python train.py --hidden_size=448 --hidden_act="swiglu" --routed_scale=1.0 --balance_loss=0.00017 --tie_word_embeddings=true --beta1=0.9 --batch_tokens=131072 --max_seq_len=1024
Below are experts of layer 6 (counted from 0) of a mixture-of-experts language model. Rows are named router (the router's row for the expert) and show model dimensions 0-63. Each number is 128 + 32 x the weight over its row's rms, rounded and kept within 0 to 255. Numbers have three digits each.
After each expert's rows: a language model's description of what the expert responds to. This comes from a sample of Wikipedia text that the model never trained on.

# expert 21
router:167124143113188110110108095104113136125224118105137124114076141179128067122151114135121112115115142111142137060130087165154085093074099126102096089130154131133086101136097112115156119143124174
What it handles: Auxiliaries in quoted speech. Do/does/did, negations, pronouns and common verbs like know, talk, go, mostly in quotations or first-person statements ("I do believe", "did not").

# expert 10
router:122144174103117152117129100051197146091122102078138141133145166163151108170125077129134196166134129131156086129145114092144065132153174131117121162083183134177104135105107074091130127169106142
What it handles: Descriptive modifiers before nouns. Adjectives and attributive nouns placed right before a noun, such as high, main, public, electric, leading, special, and forms of use.

# expert 4
router:116128169080144174046085182165126121137165113103108100117156114182118119153152113154129159141123121126169111084092129144143119122127157107138118152133174157128114118098130085133137120155148168
What it handles: Official actions and announcements. News-style nouns and verbs for official actions, such as announced, ruled, agreement, petition, report, often after a date or institution.

# expert 27
router:125154139107131153084142128099121059111160129120111063104060140151162103175182140054098151116156157133138160119094136093168133159141110165109102158129112148120107130123078160082130122119169160
What it handles: Article title boundaries. Paragraph breaks and = title markers between infobox end and a new article heading, plus title words and taxon fields like Binomial, Genus, Website.

# expert 32
router:102133164094079207084129142131140120104139150166107148085153132105195103162170118144137137100168157166097109083103105137128072132114146089100137152106167105093133103129117135061144057137096165
What it handles: Brands and taxonomy. Organization, brand and product names, such as Microsoft, NATO, Nintendo, Chevrolet, plus pieces of genus and species names in biology articles.

# expert 26
router:123180130077138183107118107094141139073183091171093188092060170128151115177132114115160161140154144134100142124155147190121126121135099137100102137098158135140138150153128134126171104140121155
What it handles: Name-initial syllables. Opening syllable pieces of foreign or unusual names and words, such as Ar, Par, Gar, Jer, Mar, Bar.

# expert 13
router:151138116086125156130115150110127108133141132164128111116111171143142112156124132084166182142096161174084118087155147109139119143092151070112104157110209176164134092095107089112133151104118173
What it handles: Football stats tables. Cells and pipes in football squad and appearance tables, mostly zero goal counts, plus headers like Apps, Goals, and taxonomy ranks like Insecta.

# expert 60
router:145156136073114122090068162165146184123157077188136141146121155161163175157191136105114124155126119145112144063120143113121074157129128128105096141095175142144102128099138132109110123145088150
What it handles: Pronouns and people nouns. Relative pronouns and general nouns for people or time in prose, e.g. that, who, they, people, individuals, students, team.

# expert 33
router:088136134068081128115138114149121153066105122133119083147097102156124129122113115131148117171138134132098142051131138131099086123184155142116103200112123171101139163103115177041155117130162144
What it handles: Word starts and table numbers. Word-initial pieces like wh (whistles, whipped), list labels like Flag, Cinematography, Known, and leading digits in climate or table cells.

# expert 52
router:131156109107150168114084076090123179119141131150131165136090172135132127127122157097173190098124144132132148121119104163150112101120151070138117198151155140155175132135084119142116122128133138
What it handles: Infobox list lines. Line breaks and dashes starting infobox field lines, and field names like Coordinates, Elevation, Phylum, Animalia, units m, ft.

# expert 1
router:159166101116183147154074067127166116109122101090094115106199168084147160092136183158163150151175138140138126132075089152130136089107134173143165128098204121121195124110123097077130159122135147
What it handles: Germanic/Nordic names. Country names, codes and word pieces of Scandinavian, German and Dutch names and terms, e.g. Norway, NED, Arbeiderpartiet, Haugesund.

# expert 59
router:097144129096157202071123074130112089100155120156103140058103134160192151113181125094181135108171140127077117141093120128148114145106163080077132173115167116126164091108114130136187087162105114
What it handles: Taxonomic name pieces. Latin species-name word endings and author citations in taxonomy lists, like -ensis, -atus, -us, gracilis, plus Authority and Survey.

# expert 55
router:150114125111161118133118145161115127078131103162081119112165163136151127126153133095157168134133097147124173082114158138157141114128139126150075143089173180099107141084179112065129141131164167
What it handles: Table separators and colons. Pipes and colons in sports tables and infobox lists, plus position and country codes such as MF, DF, FW, SCO.

# expert 20
router:139163117106108202114102137144149182144145105118090131088147118114160106135157099122129104146185142153093121068108141125154083192168103114147111156101133136186148120124091111133164119120082156
What it handles: Company suffixes, coordinate digits. Final words of company names like Records, Entertainment, Studios, Press, and digits inside coordinates, table figures and catalogue codes.

# expert 28
router:127185148111073128121090151094165117124135058126115114104111134169170130121126072148105148117188169159077087136117119171106167116147178117120088203142179118155220078063117096118179152145142112
What it handles: Surname word pieces. Word pieces inside personal surnames and hyphenated names after a first name, such as -B, McC, Gibson, Fer, yn.

# expert 47
router:164146148108181162116135122128117158075138078136104156109105140190145135108138088111145120125172168130148181093083138084133122125112119152097080147132138146104137123071077111126130175159135176
What it handles: Infinitive to, modals, ranges. Infinitive to, modal verbs like would, can, may, should, and range dashes or slashes between numbers such as 1593 to 1612, 2–4.

# expert 2
router:156150135086109153109129145129134145118132065147152083066103081178152081135082129162130115181197128149033118071130087085113102147108135124097071127093212104128194120100070048086114127129142149
What it handles: US proper-name starts. First word of American place, person and institution names, such as Washington, Houston, New York, Harvard, John, NBC.

# expert 31
router:122129173095109132116117140149145166122179096078114106111068106099137146150198068097150128123165141191108100138103062187139112149130155113144073134143155140125131099047083148094135124131149132
What it handles: Song and album titles. Capitalized words inside song, album, book or film titles, often in quotes, e.g. Love, You, Girl, Dream, "Call Me Levi".

# expert 39
router:080183112125137182107104075067168175088156073172133154054142140197135118153145139081158125135138113187097118120125082100077110114105172145103132120108201086111136122134145146089127143166171113
What it handles: Vehicles, roads and engineering. Nouns and model numbers about aircraft, cars, engines, launches and roads, such as Highway, Avenue, Route, aircraft, DC-6.

# expert 38
router:140097131092151121094099131082135150100165122098116079135099136175169127159110101120161145188202139145122130128047123142077143107189124145152140169096154142130122087114101105130149077155111174
What it handles: Date parts. Months, day digits, spaces and words like on, until, Died inside dates, as in "On September 20" or "April 12".

# expert 3
router:139098157075111124151133172115144151111158076104137150120123132158150142126100102145144139116200190133117125068113108088133137158136143118120097165094149172182148142089082116146098064123112166
What it handles: Biographical time and order words. Ordinal and timing words in biographies after "the" or "was", such as first, later, eventually, same, oldest, plus he/his/was.

# expert 40
router:141171122110146161144088084129115182093142091142086140095142118198140152099149100122144106157144142136115161086109104130078171150137159097080092124093140145152154131106070124086156102132107183
What it handles: Names and joining and. First names of people, such as William, Richard, Steve, and the and or initial-period right after a person's name.

# expert 42
router:119143129102091112112109162138153149072161165164087118160100129209130138144142113120157114115109129147137151078126151142135148106090129157138121183076118138171112102079104087126124156096096168
What it handles: Word-initial verb pieces. Opening fragments of longer words, often verbs or abstract nouns, e.g. dist(urbances), rest(less), def, co, conf, ref, plus rest, peace, invasion.

# expert 45
router:083116168117099128074124134139161148087151103124150154113143144165115171186166081134194154141141077130103127072141092099158092104130154100155108158117135089147181108097045113158154110129126179
What it handles: Past-tense action verbs. Main past-tense verbs after a subject in narrative prose, such as moved, began, announced, appeared, succeeded, dedicated.

# expert 5
router:166167105140142203100119157116131105068106136102143165119158142142164139108149122108197151137134115113121139103111108141135066110140206111135126182127136122089168140089120142161206100146134154
What it handles: Determiners before nouns. Determiners and possessives after prepositions in prose, especially quantifiers and pronouns like the, other, any, each, his, their.

# expert 41
router:120180156133146181059140099106149143115135091104130081112079163137176121072167119133122101168149182128042159109102122111110106129095121157141121162147180086156152124085096113091127103169133106
What it handles: Disambiguation list punctuation. Closing parentheses, See also, headings and dashes in disambiguation and list pages, e.g. José Rojas (baseball), (footballer), ==United States==.

# expert 49
router:132174126110089111099116111071133177096193136118108120087130106113120113093176081145173144162158148145109140099119112183160168095157135139105113154117172144158134130127086098125121113142103158
What it handles: Place names. States, countries and towns after "in" or a comma in locations and biographies, e.g. New Jersey, Vermont, California, Colombia.

# expert 18
router:145188092120124115127163133126143112129133137155108124134101113142176137163106172103121125162094144156123155066111073158129111120134083142100127160113133143157130145064097163082145102108085187
What it handles: Year digits. Individual digits inside years and dates, especially the third and fourth digits after 19 or 20, e.g. 2021, 1965, 2010.

# expert 61
router:128110174113132167072109122140124161067158116106040137095101110165130143174165095128198143157183195114140116123143067135131099180090152170128078159133152126149183150147142131107116108142115159
What it handles: Name-ending delimiters. The pipe, bracket or quote right after a named item in lists, e.g. building or film names, plus words like Lighthouse, Turnpike.

# expert 50
router:116139155084095137149102176134134123122202090112135127142148145126155102129161090134139148178124145118084131076154103133117146167148170114130089154067154171161103148127119123136144085111084206
What it handles: Sentence boundaries. Periods and paragraph breaks ending sentences, and sentence openers like The, In, However, After, During.

# expert 19
router:104090146125134137175094062130166144097153120107142120109111153100140141108174090170183132163145147170149160106085070125173174179151133100115063195135158096134127135087088138097093139152110113
What it handles: Quotes and apostrophes. Opening quote marks, apostrophes after French/Italian d' or dall', and word pieces inside foreign-language titles, e.g. d'Exception, 'Zeta lobby'.

# expert 43
router:126104159084098135102080088077152077062151125161144160110069166080169151163147140096145128136128150167105130033110051137142042118103132099081075125138170171127138092105137082114126145128131135
What it handles: Evaluative descriptive words. Content words and suffixes in explanatory or critical prose, e.g. potential, difficult, ensure, solid, capture, irreversible.

# expert 7
router:190122104104040157117132148093159159146150111121121217158126145135143133164120136100202126129125131114139094104117106116104090143084162174083134164096167153120137120156098151152094080099087192
What it handles: Sentence-ending periods. Full stops closing a sentence and the sentence-opening word after them, plus decimal points in numbers, e.g. "1980. He", "−49.4".

# expert 29
router:097168146137099101145100151142149107117121156129086110129124128095142115165114103115129100188112095147127177095132121144093061111159094107085138153090126136147162108079127134114123113114145085
What it handles: Table headers, section breaks. Pipes and column headers at table starts, such as Candidate, Votes, %, Pts, Result, plus section headings and line breaks.

# expert 44
router:105157112112129115085104115095164098110151116138148125125110089106108117148177108084148147132128140142078140117084176103126112118148129164132134133187168064113211179077075106104142124150114118
What it handles: Geography and directions. Compass words, distance units and river terms in location descriptions, such as east, north, km, mi, River, plus coordinate digits.

# expert 11
router:137185174131139145074147135131145124089128123117133101112098101157156104169147128124144192171159125154140152115109056170122124123160099064111118105091098123118153091126115079124145117186113141
What it handles: Sports results tables. Cells, pipes, dashes and digits in sports schedule and fight-record tables, especially after win/loss scores: W 37–14 |, 10–2, Arena.

# expert 57
router:134131109152095152114058155091181121091138075160117170082154111110171114145188121133167149114117123129124095103108119119157119123145180113092097199113148090112152142131121145138192066124136138
What it handles: Coordinates, names and table cells. Blank table cells, coordinate symbols like ′ and °N, and name words in saints, regiments and given names (Thomas, Bartholomew, Liverpool).

# expert 58
router:146164160109059193106153119152126130098145153134100152080116112151175131156142106096135145134218120167102101073133121209131136124121105134114114143147148111134163113093093142082151154147116173
What it handles: Commas. Commas and comma-bearing punctuation such as ), or ", after places, dates and clauses, and inside large numbers like 153,415.

# expert 24
router:077154101139126162062108133141127188087149142127115104072128142132165182157076067127147139122151146132088145152065138150146195161124162135130138159150187112090176093143133104143126092131117145
What it handles: Office and title words. Official titles and institutions in biographies and succession boxes, e.g. Minister, President, Vice-Chancellor, Dean, Department, plus following of/the.

# expert 30
router:142159113112091187108124093076122117091181085149093138120098159180134139130134117084174180110153110160124118163126065139150168130085139101107079143120188140149138147093141119121152105156114130
What it handles: Building architecture terms. Architectural nouns describing structures and materials, e.g. roof, floor, tower, stone, windows, brick, posts, in building descriptions.

# expert 62
router:160140160122153126105081144149189107122136142113052077096101103152162087147166106084170165138162199127130152114117116080102109103111156161099078149126182110152105138137144135059155092139106114
What it handles: Sports competition terms. Tournament and event words in sports results and tables, such as Championships, Olympics, Open, singles, Doubles, plus following spaces and digits.

# expert 14
router:109161132105138164074110126155122152102205083140178135092149160125155133152152049139175140133175124117130119138152077103149108174141141141165142134112187134153123135101097129127151142140095165
What it handles: Prepositions and the. Prepositions and articles heading noun phrases in running prose, such as of, in, the, during, throughout, within.

# expert 53
router:117110161120124137121102111143116146104196070144089175137152158137160136162140120136114180164144176127105141038137127154110101118176198119119123165092171147154123151107107100090154151108087187
What it handles: Clause connectives. Conjunctions, commas and verbs linking clauses in expository prose, such as but, however, thus, especially, is, and, opening parentheses.

# expert 34
router:134198150126141113046136154139170094107101098176084106137108077127169105167096138116112134131092099167104153048140099130162086109154152102096134170132167132110132081079112159109160119101135162
What it handles: Election tables and sources. Election-result table tokens like Turnout, Majority, Registered, votes, blank cells and pipe line-ends, plus Source labels and section markers.

# expert 12
router:159144140117061159140117163084147154106137094137111142094063144108150119138156091161135180134174164141102146104139097174114067131140147140133095150111154148153126103099070155122162097143125182
What it handles: Academic field words. Abstract scholarly nouns and adjectives and suffixes such as -ism, -ology, -ical: political, social, history, theory, Traditionalism, archaeological.

# expert 25
router:132136120085204164167104089101114118118115109126127185075114184210133133140142114135170156131141107187120120132161072165114110197146117098101062118122172144183153073139128150141142035139143119
What it handles: Slavic/Romanian name endings. Final word pieces of Eastern European surnames and place names, often with diacritics, e.g. Namașco, Čolina, Pintilii, Stanisław.

# expert 54
router:120128151099167143109132113081100122149193121175176127108140158145170133123159100088150157161136137155082150085141149118139136126128161119086088156081168147138108097152201119064138083121141152
What it handles: Sports bio formatting. Spaces, numbers and line starts in footballer infoboxes, match scorer lists and birth dates, e.g. born 1989, 7 March, BOM characters.

# expert 51
router:136113144098151116099097113089153171101123103125104144130121132155158133114123120117173130128125163178123149089154097184064102137075143128069123156083126107109133138134152141122138135174099127
What it handles: Accompaniment prepositions. Prepositions introducing a companion or agent, mainly with, by, including, alongside, without, against, as in "together with", "a rematch with".

# expert 0
router:134138147109158116097113086142147132099106162101138074125165119136131123163146075153184112100109157167111138106142090146091153153100112125091175139097144127129144144115137129090102085185153116
What it handles: East Asian names. Pieces of Chinese, Japanese and Korean names and places, e.g. Hong, Wang, -ong, -ang, ō, JPN, Korea, with romanization syllables.

# expert 36
router:113103130117156122109116139140177096066160094121056162127154116157168095107161081122145133120116099147168120072073123122144151125138139099111120173138116185124130121098159114082136131120123191
What it handles: Articles and quantifiers. Indefinite articles, numbers and degree words before a noun phrase, e.g. a, an, several, very, nearly, two, his.

# expert 22
router:141164146118106185112153114134130128071159131136106169106111118131177135152175127132132145152153165154068169127118081151142098160126165116106121171143152138123137082088071146164137058138123142
What it handles: Year digits. Inner digits of four-digit years and other numbers, especially 9 and 0 as in 1963 and 2019; also been, remained, War.

# expert 37
router:120106161104125150116094102128155173058172104135101130112131141133148168197113107139178175118130141159124144125108096122096112139116060115111133164140203117155187123128095108111147076156072181
What it handles: Years and dates. The space or first digit of a year after a day and month, plus age, BCE, Founded, e.g. "March 9, 1935", "aged".

# expert 15
router:112119126124141119132121093135197122108189102107138121112122119123205106159131041147140119166107149104129095119094099123153141069058154156123091156118150106123119145097081128120111132150112171
What it handles: Digits in numbers. Single digit tokens inside years, track numbers, scores, decimals and table cells, plus century and regnal numerals like II, III.

# expert 46
router:131106155136091136089103174137136154120152057142089119136107188093171141127123117081154171142106144148107146052126088183099122145171135117126128140142151134067154116093119141087143103133161158
What it handles: Film, book, song works. Words about creative works and their sections, such as film, episode, novel, album, Plot and Reception headings, == markers.

# expert 9
router:126179138097074133128101130121193132076108089132105119155102227165145101122115138123143153128150104146126145070143089133201137174100128114138062163154126115163152154163106151081093089152111185
What it handles: Music album metadata. Tokens in album and single articles: album, vocals, Label, Producer, Records, Remix, plus track-list quotes, colons and durations.

# expert 16
router:142156150100105137059123152144139085146145125131115155123078108188111167106109084111169106100140155106113081110088096146080095135079132100053107153137172088124158140109105157142129126149147145
What it handles: Table cells and infobox fields. Table separators and values in data tables and infoboxes, such as pipes, place names after Rural District, minor-planet MPC and Lemmon entries.

# expert 8
router:141090137125134183089068160114131097144147149115119162158139186132120142161109143150144144139094109153135156044133118128128089123161090126132087162096162106171172119105126140107131104150088192
What it handles: Numerals and topic adjectives. Digits inside percentages, vote counts and batting stats, plus topic adjectives like legal, business, trade, economic, and home in home runs.

# expert 17
router:184117125091137169128093088120082090153164158155110095092116120128116100148079078099117137187162173182101129046080154142104121150107157112090133119139163118170168062118069114132142140132088133
What it handles: Awards and honors. Award, medal and nomination words and nearby tokens in honors sections and award tables, such as Award, Nominated, Bronze Star, winner.

# expert 63
router:119138172133155153077132120145123138124163135197090099089131124167153085138131110155133138150099148153096123081092122138107087188137134143132120131097132159155140079125071151087154121160166148
What it handles: Election and cast tables. Cell separators and party names in election result tables (Conservative, Labour, Republican), plus list dashes in cast and personnel lists, born.

# expert 56
router:104140150119075112071114216151153126090152130126090130107171098163166149142089130111154124142100095166103120064148146120062099088126116092152136151060189118081137115115101127084169135115122163
What it handles: Statistical topic nouns. Nouns for counted periods and totals, such as season, election, census, population, total, votes, often followed by of.

# expert 48
router:110135152119106158100133184129166183102174169159130122108118153117133137170119122158186128138136144112142139065090098134145076130116170163127114161080158133122149115139094149101081112179127145
What it handles: List and table entries. Mixed tokens in lists and tables: medal place results (first place), species name endings like -odes, -aeus, and code identifiers.

# expert 35
router:126120135152081121072157153169137086151151145112139127139110128159153099177121113089158166068165115155095205074146102110108082129149093107171104136081169137126119099132151128040147123144201142
What it handles: League standings numbers. Digits and pipes inside league standings and results tables, such as goals, points and GF/GA/GD columns, plus Qualification and TKO.

# expert 23
router:093094130087081168123136159121101108079147136161138152089100155122162154141179119133154166164142154137093094057141109155142092137095189126130077140107167078160191127125104144104060133153167186
What it handles: Names, alternatives, ethnicities. The word or in naming and etymology glosses, plus ethnic, religious and language adjectives like Jewish, Native, Latin, Arabic, non-.

# expert 6
router:121145107119129160088074153103153149128160133116107142096122103176196065151105149108211114158140082162124172057151059126137070144100119142118092159083163134105135127141092090129175094131139158
What it handles: Table cell separators. Pipe separators and spaces between cells in election and results tables, usually after percentages, plus scattered award and biography words.